Experts of a small language model.
Size: 14 layers, width 160, vocabulary 14657, 57.5M parameters.
Below are experts of layer 10 (counted from 0) of a mixture-of-experts language model. Rows are named router (the router's row for the expert), up (a neuron's input weights, with its number) and show model dimensions 0-79. Each number is 128 + 32 x the weight over its row's rms, rounded and kept within 0 to 255. Numbers have three digits each.
Before each expert's rows: "mostly gets" lists some tokens that are sent to it at least half of the time. This comes from a sample of Wikipedia text that the model never trained on.

# expert 37
mostly gets: " University of", " Royal", " School of", " Department of", " People's", " at the University of"
router:126096108147140138085147124115076168090127124091142185120101128117118164074147146103150087113106167200135114122107062110159129099145123095132131112189073147113131161164117173147157106150093110077120053137127092133123193115159117077150146143
up0:113150085086128141147221118128086109146142152125069172186107171159153157143121158133148132123193185116139136050133140116122184127151059128144176126207160132102092138095178094094121084107086104140192165169191113149137115116140139135111107181
up1:142075155096150140115133183092135117075081165214125166139131183133091108131109179136126123098121188108129129115083173127100117022080148079171151117111139124178105157166154123154152095153163152141142153148108131135134092139134120097080098128
up2:116134070133075124105130130132148121155142174185088124175074109128129138094082106128124141097197094176160130138168116167112143180126053112134163144113115092149170126099147170134135185162140119131114104162141131099157175101100142148117120158
up3:115132172149097086159132113138100140140150083098116150134112148153138139147129179177136136134078121050134128141106114096124136133122106151082133168151144152123157142177140117052158177112119092139154114115075160152142141124128129051123159097
up4:114122108120181141090144149156116101166103100117054118104129159113136126107078109121132134081164163133099154130152083075139210114142096137118108087118147119123056163122137124176005097097066157053128105076113160126136138122139160172114137149
up5:169108123178164103111125157155098144089157095203062098225178145113091126177112158085149165115092097115118129128111142143138123158086120124127116091147116128199106132100137152140096150103112123105107137131112108118119127127107183153082123117
up6:214084150091067078162143105114134148112164171120135102172139121168100149091148139124121111116139081088162107106052085111105107164116118076128117116097130145123168076181129084116144089209098139112124085120129118135152108153109160120069095073
up7:124081096157107145131111156073134167113154084147119132098106072133134184087091095154124145161121143124177087164137152122098125162149120160129108156094083146113133175120100111107084103138171065081107147141114153110133087131095092142211079151
up8:152146074095097134135077113133128143060171098143098142117128077192142083140097099123101171124134109050161125158123152147137099158141152166056150141000152133091140116121089117093144152101127090128128104104134152110138139129150119121085090156
up9:172138158165138086197117099131138164105115156119126139102146113118122143149121155118128056106174189153156107088146146133100197111145174120115127133156147072167103115130120152101078150120118079070121091193113147156046063159090178147117164081
up10:076123106143108134150183128104132170139167091087163152145165158091112125132142131190176134140100081139177129167082100119190063149095181196110160139148160070114098101183173154110156113159092092107100097132141129158129120094146142102048112094
up11:202108156082095181186086100118152099157099105187123108157122146160186103082149085144165126140127179143123143174099149097112142074148118115089119106120143101122134136186071146133152128172133094074151163087141190163134118115109106074108114077
up12:060080108122159088185155165117154136138164027152143124117165115160074086122111098147115094078144183120117109151164099142128133132112097094088121136114112175194108135109132124132079132072139127094113171135083107085113137145101128127075103200
up13:103117075161132105111166096116144095179109053174062117157069143117156110145108091110142090107170163132166141071093146117120097129167122121171139141166090148109174170167184144078100075108146101126108157111123131165156116132134167148095147173
up14:131073189144155148186138147095167139099143029100126091141110177175139174075163150154122101119150189102149169077130105130121118147143130116098108127161101165078125179167144123137109089119092072110118119134100155194091138145156129086141140121
up15:146142113171084092126107163121115110169087181130113207181166118127144152138110070115128143137175100130121081076134109192053102172162082147132138090130118091105094120086188149124129105093149101112138131147149082130161133080129152148103156159
up16:110115104093164107127064112119174106116127146061111084110113132102109164128102062175125087135108152087162148085123106142204118148180176134113107131170056155129085153139123131128107148034145061169149132094111137127137117078149155131153137110
up17:102142127113099164066141129143096134098105170083085114183132169072187125118143106159164134153107183170113147065117117140104173094137123120106151128157180165081089130104117122157115113123103168184143102104141123111129091140110112114120109133
up18:082153087098117128129135127104152110108134091106158114040138157131054076140049111072090082087144151165135117144108106112137111161148031135127143112200131106196100129118143142141132134131116109181138185099084116123128145144150195162104150136
up19:140115168094078082143147118123139122186139106153092164154126163110153072116123098062096144113158101115138113098131123136094127076134125153133121218189099141112109181118165160122120116155182115085088177125099129105114129067154067114120041104
up20:102137106092117133120135064115130130106198174134058142202101111163165096145186107116160143190153102114100170123100112088112150092109086151117156138102157100107105111128088083204093088064106161163133138095156145074157133075131141176094128131
up21:141130099121117125104159187085120193125148105071168101070112126140158137138112146193056150159137126135131162194132187116144109090119091163087169099013112090105131079148088142102112131134181145125150124104109155129107117097072099134172120092
up22:070073102119131081117107181097152150094108171150137137055136163135039114149029102149116100113123194162197118096179130130095098127118148132149117175140096118070063193191139140137115110144168130123143124134085203128125103112080143100126124155
up23:138122122127216123138155130179132129107174159165067122161110159068152132139124146128087088183166097160120146052137140100105155142131090109163103131149159097069154067110124125088156149108132109163079141104122133156164123146134116158135103125
up24:109114147125137002125119145148126100108138127119138116055091106087060122127153149120146116118115062135085108151105139072107150115126108129129158094076065193161166125089142074105163141147161109109095153139084102125103130155118129121163160146
up25:177136088144103138119123156100108110085139069094118160106137123155160104158068189076087156165103144096125140120123141139159128106095113098070144171074120131097140114133166134128137165120188110182105102124113128138080185155088139135106163098
up26:095128165185109133103086098102105128140166105154087114096141133116098091096119212160154147074108137104099161167130118124121126138127094141148106188122073191134154086111117145165146166184154136162197141142186110126168108129156124084145145140
up27:077131135161094092131142098112089170083178098105127129094150140145122168100053170140095112166122160078131141139177154125128170099116095131145127112143084106158163135123220110120158171071104094095041121110138066159112161147144147144181170143
up28:194150162119118130089149179093102194121114145048102124124131130132133163099124140062148093134124157145141209109080123164133121142102160164129144159084163217106142146148100122101133109103104084129129174138133142123090107111075109090124130064
up29:083143129038080109135139108103131164042169166137153134108100131164079101113086078133130099131091125138075061154103121120096105100129095149166074117135099176126157131130165077135171159091142163133200124064150091163091095095202126112136128118
up30:084136105086139125128089157126152195116165089036155132134125120155121131110115100093159038130087114087179104104109118146107117168195132122158084118123147156087142126080112079081117111000132119125145196152122171136189140140143118079114118139
up31:124151128102176198127141077133123090143124192141146097123099141109149153129155137116095094090132141102138126132135133121159188112143101172112077090090123153145159122154052099175172093147058132146217154110175110142150161122143110160091111064
up32:153068157077104173188183098142099120170138062124141154162107110155130169112246127135113109125126090144173120139116131151113106079154112126154151156169153122140198138123167125107175137124130099097133117147055148138122119084099103158128109168
up33:135153130084202122153143145117133120172130156101124155098142122125097166094103165111104110139109072132103053165127109090113097100112095106177096114131123122104124110104197136135156134119088131072162169149192097144146169166115148069125084127
up34:148138140152068157180104159128156180137153145147184111123141151114154149140098083093112122121164076131131166138086077128054160119108161159097103101131097102150079130087079097114119152095070203090107130164072101139147120122124116116171088150
up35:178205100146132120135158140105106095126099146129206102214115123109138163105092176107110106142109159174143173139129137179126171108139116154141151137138095123106162135130150156157073137131098173142128155110157101119127091184107100110142086092
up36:176129136164121095141133183162107108138147130143135171116097103060106099175151158168140164147118103103103119142102148132125166135096107121107158073106147142125197161153133142105116140146118125079095094129115212114112130114147173103123157088
up37:166126128119153109095072144077141131117140089129147113111145112132084148173089156140124121204088052093111114126135102121086121070101169148128117094075065123121060095180186191166160147131130194105103091098147127120099122133153143103134126116
up38:145138167082109157076189020114136181103106141135077138161161131145137169139115121123089144139098103123085135184130147122127156140108144133124113096117103092139103066171182160103107120100079169119121119104201147097107076162108103171165115091
up39:160052164154059171149164137099156099136125090139119116121139161174168131137115138135111127121156134111119100123091118125134065073154112102084113126093122161119092135141155119156118146122105177101178169160141106119169143129129129124197139129
up40:114136098135135097147164153039126105134076155143158122172212120121152099126073182123152154122103187091138125089154088129133151158143126177139101126149140063149138101123181163114174133144122097148082199156153083155135148142191148152075169131
up41:105103132097109094117086099134161102126154052095147117130194105136202107191171133100091109173088110157170115154141136096111120125072092115173122117121083128123124132202146138155130179073132128089160110099099101122126102143172118145125085152
up42:131103147121103128106091161113162144112110088146149142117104129105146132138152148069134129090080141157149194093110152100141085121181114203173174174121140160143088129088150159130110110113104149147109086133102125143103133071133120119133134096
up43:124093157092161123134117147111119107123129093113075166061130135127153111090187171084098082141123137101136119020169153157172193108143112146076127169121110137092122079144116124173072160153174137142097101161113161163084108174111097137089147138
up44:076125125104130153104125121158128087132155073059074119083111150147079059072129047123172110157138150152053127176134112142138163113091092126170071118141105124110088136096133128198129150143150171127070130085120163141139186134142156128112213133
up45:139129152133098199121151136092098064153117188133114081128181163180213142131136109099178175160104162159130175155081123156177158095109112112079142106165117132096121130121087135121124091170135159149160144069142101129111096136078148087102161140
up46:164131132129140199181095178077113157093115114153183108091126145157147160105183167090163139126186148112074169117081107120125147148140225112120126146100137176119102152140092115095139078177157086106096171119180146180169065153118146075141192135
up47:162149101098160111105158124155074099153102105118103195149125101126091118115176193135089049087110137130127163100126117158151153120110132112087071137139181113145120128175075135079145141106150122101138112143120121167154056128100106119098105115
up48:217068110174079197101126204092072165127099173111082115108194158144162151129130156098061167123107149160129160153091121081118106165166121112102104128140107104101096122166128119090131108166102109106147097050090202176135127091106130105131138110
up49:120100139105124128100056132164132178153168049089134150182157156185083078134167094080133139158132113108101129107116132125193126141130143155101116160127118179125136105155158134153102095148088178132099096076138135118120137115145152073132121126
up50:152169132120080176170113112113157162125103097161114152181147121088099116126125210116107150138096081059164163129140140133113135095122151151103064116120118158154114114173059104106118070139136150114107103170144090118135075142097080133096116171
up51:156131130112109123148125093119116127141094095186079083183166159144094083142155176100145163156093186186173103130102125124162123090074120128107118153193135068148114116121071164158167098158156130120097072068118135131119100160076119136041131144
up52:105127146104062110099080094078154135112161103127169118155102118157163100112115159123144121131160110105153188188140149116105039130146086126092153122111100160194162092133189107072146079162092122118123123127090126121106152119109196100136185096
up53:117148170141083082124091109168152140155128119113133150094177090137087179106141127085173123108171147110123106167119100097132109134148169156161130148111140176119132121126182130138118077150117100174127089085158101154068186116129157127100195110
up54:117096092131171114152108198118144171142089103180167164173152135166067140126133222081099159087160129145117122093138118176135143113139102114117127117108046195177132135165114161129147115085162128098139158114139090136130145184119166113098123172
up55:101146161195162083058101165143150102176117174106125082130124152102097121118129125168095074075138130114165135113153168133211138132175060132167134134170064084189137125124155127121148174051100076127119087139177142119100113072122155061140165095
up56:092077198131061097147109119160119083161124189174174161124170123126138147108145180138150195119113103165065188164111109159130117121133114162160127132071122105132087111105153143129133173180086173121157064162118122145141114115137163153163198114
up57:146126135112145118105082110106072152150157153059159106109159127069112168048117173086142155075116125169125137187083118128124154172139069122137126128122078141177116158092068154124137121140200145083163185115079105141161135063125147158169179139
up58:113129083124104129207150126111143155145121084114188173085111120182169152093146162131123121113111100114182149185118115129119163118123134192124124157106090108148124118147095132152143142151124130104147130137048115140133107114161106130163131145
up59:102110117137132170161132132058132156110144114086127147135164120116150134088131142129142080114141086080139125201130066130088123157142161145149150122145055126199153133078101165124125152152168179152203108162120100165168097110115103072136115205
up60:130164155156148137216138142106110139155111185143133123094118142109085099120152164091107194138191111085117095130138082147090088133111106101143123101146127068111120135146180130084137115135115105094203142173149126110170106132108092157151139168
up61:152105086116121135071098137212159172151163192170098154168097149212099155105103146093116079140124097129073144132087105121142167132115130145108134168131145154083128083120115081178065137069134137135111112134197128134156136113176141148093151166
up62:163092160173159196210168125117137106175126068132107131067173111100099165169124132134100108170106127194088134148129120154110164155147157104133105139115113125142116183117094116157135122125182107113152119171138127135175109090116125135112060132
up63:128125137093056136078117136073127166153168064103175122137110143212107139099188115088137107070107144127095093148135148110154153142176052143127140116133071142121199102195133089147138136110143131076147134118106198115102173076072115084157094106
up64:086084159141166136106084095116101141109183102082134158105090142202149121117116118149068110175100127123093130108133144172153142149161059119173134096134101169108143092159126092156112137080158138097069119130121132107138146111143132123190192175
up65:090117111139119127178142137136134096129119123196214145045108120133122154089104151125176139141160141149180144123160112153172138108109132118135126120128097107129074080162120177150148159124110202160128178168127069177114153104111147177182135155
up66:154169147138178137185126150164106175117159090211096113124098161124106139142182231200177147141093111208095089103110124178171162101117129120104147093106138086111134123116042126135127148096172077136130083155072147092137111079134140181137096086
up67:069129150147090149122123137153153111126216154130113162076140151183156104211131114178165087145156065155119120117095113116112120202136163147113136180137131135111171095153054137047134137169088134122108141065182115099121125104156128074080103090
up68:157097137166102123098113123118085078190129137124100162201106158172129117160197135104107143111158178098130136104148147141144150120158056124189174209169134147115121131071166067162104131052072130098097140114116150120149119118154104085174136117
up69:084150047089134100124161151113122123100154143114145138142142136101149122132098155087163086102114134102082112101124159160137143096061136150160125107142143171101129132110082130146099174158146122105092147098087120163127133120143132115184162226
up70:053139126110113060135153107139176129128128103094138163070142084129166174106181111125166113077108087134042156134176085179109100076138125150213166110166076177150146138136143158164099127155134113110129152120129151091128164068121127116115118145
up71:148169072166090125168047156128118157145170103144170141103151111095121145136115178167158093182163195132148118156122137094115113131144104115113124118099116176089151110059118122115055101076116104131083102135147153120129141191136103122125115171
up72:133111112165176131171100137099112074110118153129138151143146116130112128177187161133079072091114132131182148173091112125101154177133149140092185169172124080110131149128076152112139092078159078120170202137141221129181116098137111090122131141
up73:110185193086125158149189083117136125153136166101086086165083125110094133101091134074159155155172118074085139120155122124155123072122082123122131099114095144106149094086139143254078108146092139098168129074093160119140103119100152140108143127
up74:118103155099049133125202132068114141082151145073161138117142174110113098051171124092154102103149135133112096100142125125166178122140135150143100089207122073104140161141093101179102168151140108144106140095122108116110125083148144109143137155
up75:136128145155107167128129135118127065101092119122203107185152117182127149079150104153151175114160066079100120164142124146145061088125106128140183079126090113180102123099168162167088088119074144128070146136154051127126113101148145095108148165
up76:067123142140107126061122141113091145166114101111070118161104121177125106059101099139137138158159147086140091169150133113124114051139132116147132100174098100132123142084176086156094063096127163144172125096166148110136162125113160097174114147
up77:071097083106151136097165152103105098145194088057127149108132100196160171148112124155129065122139207160152103156168199116156112143133060139127124125088113138102126095130117142164112175051131085129111117126126167138132134122146103104116092147
up78:145154133130196169131137174130117160117136081058123112096176137180191130142088119094172102162110176118094149099130110084078126113106137141137147173130140129093124089096136087169135072175133160173117120075181118079098168121175112120123070158
up79:115173118077165176132104152126079121136132124120087101071129088104078104105123168158127053113142156091143108127138113135135137129143188142145091153163127149144127128117072124154127137181163144117155137094149091157111119186172136108141096073
up80:176146118123148114081082126200158189116117178126133087111081127105136124129142158162099134125116093080157151180117076097082110169127161159121084121138146111135107121124168115078090135132117089129121141159161127115077124064174188108109085126
up81:124167140138133150089110102091129156123178150090136102105113091126173148132132093114143123156167124109095167168156121134124096185147096104128106106127102145144184122085136106118133078103118147144122143129105137113133138092130147053119129165
up82:076068157110154156138154090128106100134143096095130129041132123190111076117094103141092095160104142128097065138111084149138116145146144186144139138117125119165163102203163119159139119133116133114120085103175129136093133103173082103157120133
up83:177095103087117099063102114103103082175130106008126155199108078152139150170148140107141110137106102063124135122144106121128104166127107083183106139126099153137170078153103077117126101137125151072153053111133095093125145104146084146141157133
up84:108067068198137066097138148115123149115142090177081148126142153126051125136155132106182138146128155160061122065138135088092148130096093138156079120131133152120090128100109125119147120102135125141159103129133096164118099146135122066041122174
up85:138126093114085059218104085058097135079132160156127132091142078138103106134112119182086141178091147132166098132150146121110120128113179131095166091133134133098127203161146142071157170160202119126142147141054133114079129124131108121131167151
up86:116122139145132133157143157119126188125112181138176141174108126093163100119121100121109136119147135087151120140112141136145175133090111118197135085139141152165095144081105104091121158079209114074045139110133107100121077146139153143154133118
up87:112065119154090139158112084137143073136139135111149087120111137152208154122120134161138103139147119184146097139104106145189148150101120156168179174154098113175113111164128116174138096080094197155141088149133175106100127106076121115087107122
up88:074155085135115127110129154168175141147113076089131055061166089099182113140160099159109070114116155170130135121149080181198108159077163140172108159127113126150134147136135091147166127160161184195116108121186125149165120077108112144159131105
up89:136146146139146155116134175107137095163108119109133159157087074110118154075203144128141131132159134107143154112175100113121122084127147146126170148100073127110154130029129144217163105146135162151097129073153140105106079178136113141169149123
up90:136101123079196108126136129165084113084134172205146125039133109075116110121142130122166161095087087115097156125133128139142124076101130136149115144069082164099128163110145124218140092136129097098092092132093163156171096125171126074082082035
up91:215168122122095143118112138144109153118159108181097115131121096096121097107126086099130172183144070101170152127176119137108054137124131176104150158135093122151134081185072114061166077125173159141138120091097179117174106143111132094068120035
up92:096112063108132079088160113107167066132156092084114171141115105155140117162137107148148045123168099107182147135155133139143140155110156110167144132147093155156103145101236143089052094100125069122075183122222122124114128111172152123109132158
up93:123104042130103098122099163138159124137129111163150149117160082115148158116176129109145069156136138092136145155134123148143135142125136139074124146119161110149102114158053181117120147117197035129109078161136129142148151222141151148080154089
up94:111149087057150136118094130130133157105180098065097146100151141134077155097088162138118147181121106145063154119152108084133152092113099115098138119079044115105161128114250148155118109107125248075091111085195145136149149127134134087135162135
up95:146136148092164112155163109146118136082211155178105154094116150101167139154121140191149103145113009139115120177100096121115100205156157117137189153105098130198161107158168103131151126110121098132098116144161082161101151109135186113141194149